{"vocab_size": 12468, "init_std_up": 0.02, "optimizer": "adam_variant", "beta2": 0.95, "batch_tokens": 65536, "doc_mask": true}
Below are experts of layer 8 (counted from 0) of a mixture-of-experts language model. Rows are named router (the router's row for the expert) and show model dimensions 160-319. Each number is 500 + 40 x the weight over its row's rms, rounded and kept within 0 to 999. Numbers have three digits each.
Before each expert's rows: a language model's description of what the expert responds to. This comes from a sample of Wikipedia text that the model never trained on.

# expert 6
Words opening or inside titles of films, albums, songs and books, especially The after a quote or table pipe, plus album and film.
router:469462489476441443484424482525560498584560461545508547496516510484543412599483473430546491535600514482548446501447494452496518508530499508497499511552533462408514533508435485495476505535442471481594510490502536548574524518505525510400502509440524464470462470491461510554445462489525514483557512454557500451505520549495518529494513464501462473429523456550443519569488582467500496463548570481575588543528488573563442491476435484462432529449479510495447490495518502499508516526507478

# expert 5
Action verbs and the prepositions they govern, such as using, developed, seeking, denied, advocating for, search for.
router:537497506528519487574471470573497535481542539476483461609484526452557509498539560430512573547506503595547472453497509495524506545503525471542420467431553522484435357543504506537511479508539489485547440396458499448492539490511512546617466459530483499501518506513470516464544468523552437546553468559485482490395520534405532438498453560470521536496464476542519481493614499489458434506500547522512556510383415545547484453516543527526534480533484569471501490535491502532473541483479495

# expert 11
Middle pieces of proper names like ain in Gainesville and Rainbow, plus pipes and dashes in sports score and standings tables.
router:473485576553474591523454520538500487502426428516539480501539492502548535527419530477492499500448494528576503520441533513556502495512448556437542552450491476508489554474455506382491446449484456536475482530493487460469455444472503472502411514495527442553485507476463550485447518412531442456522482455545449530522480559506536485486447490552510439560460578477491529450481516531527465525458481590481530521497534537445490540456488456457441439489544457503563493436526455502550526457521548

# expert 2
Proper adjectives and institutional name words, such as Royal, Soviet, California, Catholic, plus the preposition of and mid-word fragments of names.
router:524529438564515506494579539512427476479530543513484442527453494484486571457444552533493494528577485500528538526454533495483472455487476471482439479442490456522489530597519506508524474444575548497555541562442458499516497506486532475474546496520443417419476467486478491523494499592466517407478548521542468572529492535477511526477571484520461540517521496474419510509462524445456460568451552432533425467513434492547489534472504513438528443526486484537515486512564511563546490450508448

# expert 7
Month names after On in athlete career narratives, such as On November 18, plus season, Cup, first start and table pipes.
router:544466445509454538490508467499497539513411467458512573503474455517535488492453474497487482477460513512506542471426446529584497495487538488536475452486498548565415476512569459492513429543563505495486619447582463500482491556495410554482546538462514535545551468562458499445504560554492526556520476417462477464518528467465508512526561571458553576512582473432504495518448546485509512554517563442484542530527520498501502408529547503422488467489463429541453461506394440473491510495489561

# expert 10
Stem pieces following prefixes like re, un, dis, super, such as aff in disaffection, erm in supermarket, op in encyclopedias.
router:507440410479542490524477421509580462537512503455543413479460496522491535526503554581527469398477485505438468580503533511391557470513533503466515500545563449467528540479429461488514516488458519527490507532562503470529484452489499478496530506485531532496535559453502450516465465450536483480454512575552521510431449489512493532470524450486497499497418552520541552483505462521566517442523423498497456435453468511492523548510509476581502525473479440495515553501571517494501477551517510

# expert 3
Abbreviation periods after St. and initials, plus capitalized first pieces of names, such as J, St, Br, Sch.
router:449558505561478453423489562468458539499496488473425479562540544498521547436516433550538457453516440408449503500508477499470417533482525535495559502541431457512538592500572434532506500480583528500502547474468517498469478535472511463508500439502467506512489490515541465537525501454441503496487532535413551539485446420467433452503508457482487442460504511514555504489427513554446487482431539497465518554546575542484469533478507456477464448490522476550452557466515458476565564524483528

# expert 9
Line breaks, blank lines, == heading markers and list dashes that separate sections, paragraphs and infobox or taxonomy rows.
router:579550507419519496489558567500531517465509538538537517394536560508440434421587511565481475559417513494557533548508478447488487448540505528534568526511522582514492528506554533524500556491506575462489467546512523493490536470507532494597488519506504533443488537466534528467498492548460518522457574526423546425482496500469455476525530477556470521483550486526432436450552496578495537470523554502459417506554520471468451530503433514525510619483432555477553509496526480520504400457511522

# expert 0
Nouns naming data categories in tables, infoboxes and headings, such as population, species, rankings, scores, plus pipes and semicolons in tables.
router:493523497526505521522571460471432526561503500494508459576475498520500495539421527420475500512526546477521469467512512509519521529458511489534532479468548549533482413450472519472451543532504481471390455445542416396444521460503488486474491428473460479505481491556459496482531445465546517540458477469527504517522471470529520531538491539540509470532463414543539533588553452532498483478553501498487530531415559469512514534529556516589564526579519530503478484505446507539472530437454521

# expert 8
Degree, minute and second marks in coordinates, colons after infobox or taxonomy labels like Family: and OS grid reference:, slashes between coordinates.
router:473458562563496420449467552475438469531500435477485576549561505523468534498497476528461542466457500536464528507580486554478486573518498507459501490485531536522455484496459563587456498539502428534485520513454561473477468469507497528445467507554527549571467587505511551471440517432485532541476498489532485499559577491497519525480418511490489479487474522489520476468575482474506529543529443547496487455508472472481523509532469530522515473538468566420513510482498547571393500443482467

# expert 1
Number words, years and quantity or time adverbs in narrative prose, such as half, later, 1946, one, well, out.
router:448511509450553522552495474480543490456486521497463508498525460485473470528561499475500517507519489538483470452470563531543539412459524496503464527527444489479584499493455479460542535439464550499493458502467518603513493415496547486480506538545517459512528428493529511481513584579488429515548443474486483551514484456544489462476539465488500519538443545454525478534495431374508519515514411556514551473485442469463499425428520519495536523521511531496502458615410501507486496627519477

# expert 4
Commas, and, which, who, where, but and subject pronouns that join or begin clauses in running prose.
router:470539578452524534534496429448487473421530572536446525541469469486435481471566476439496509497571524442452494431566467516532480557461448450523499515529465476516547433476516505511541532536452478503510431487501505567495528562518489501526525479509505510505495426471582470605578425514500548492474500539482533529511527555564504465501454523455516509487528466552545508504442513567515529474497420490495487553548576477501574545534527524465499442470577505516490529480530597414513466509509439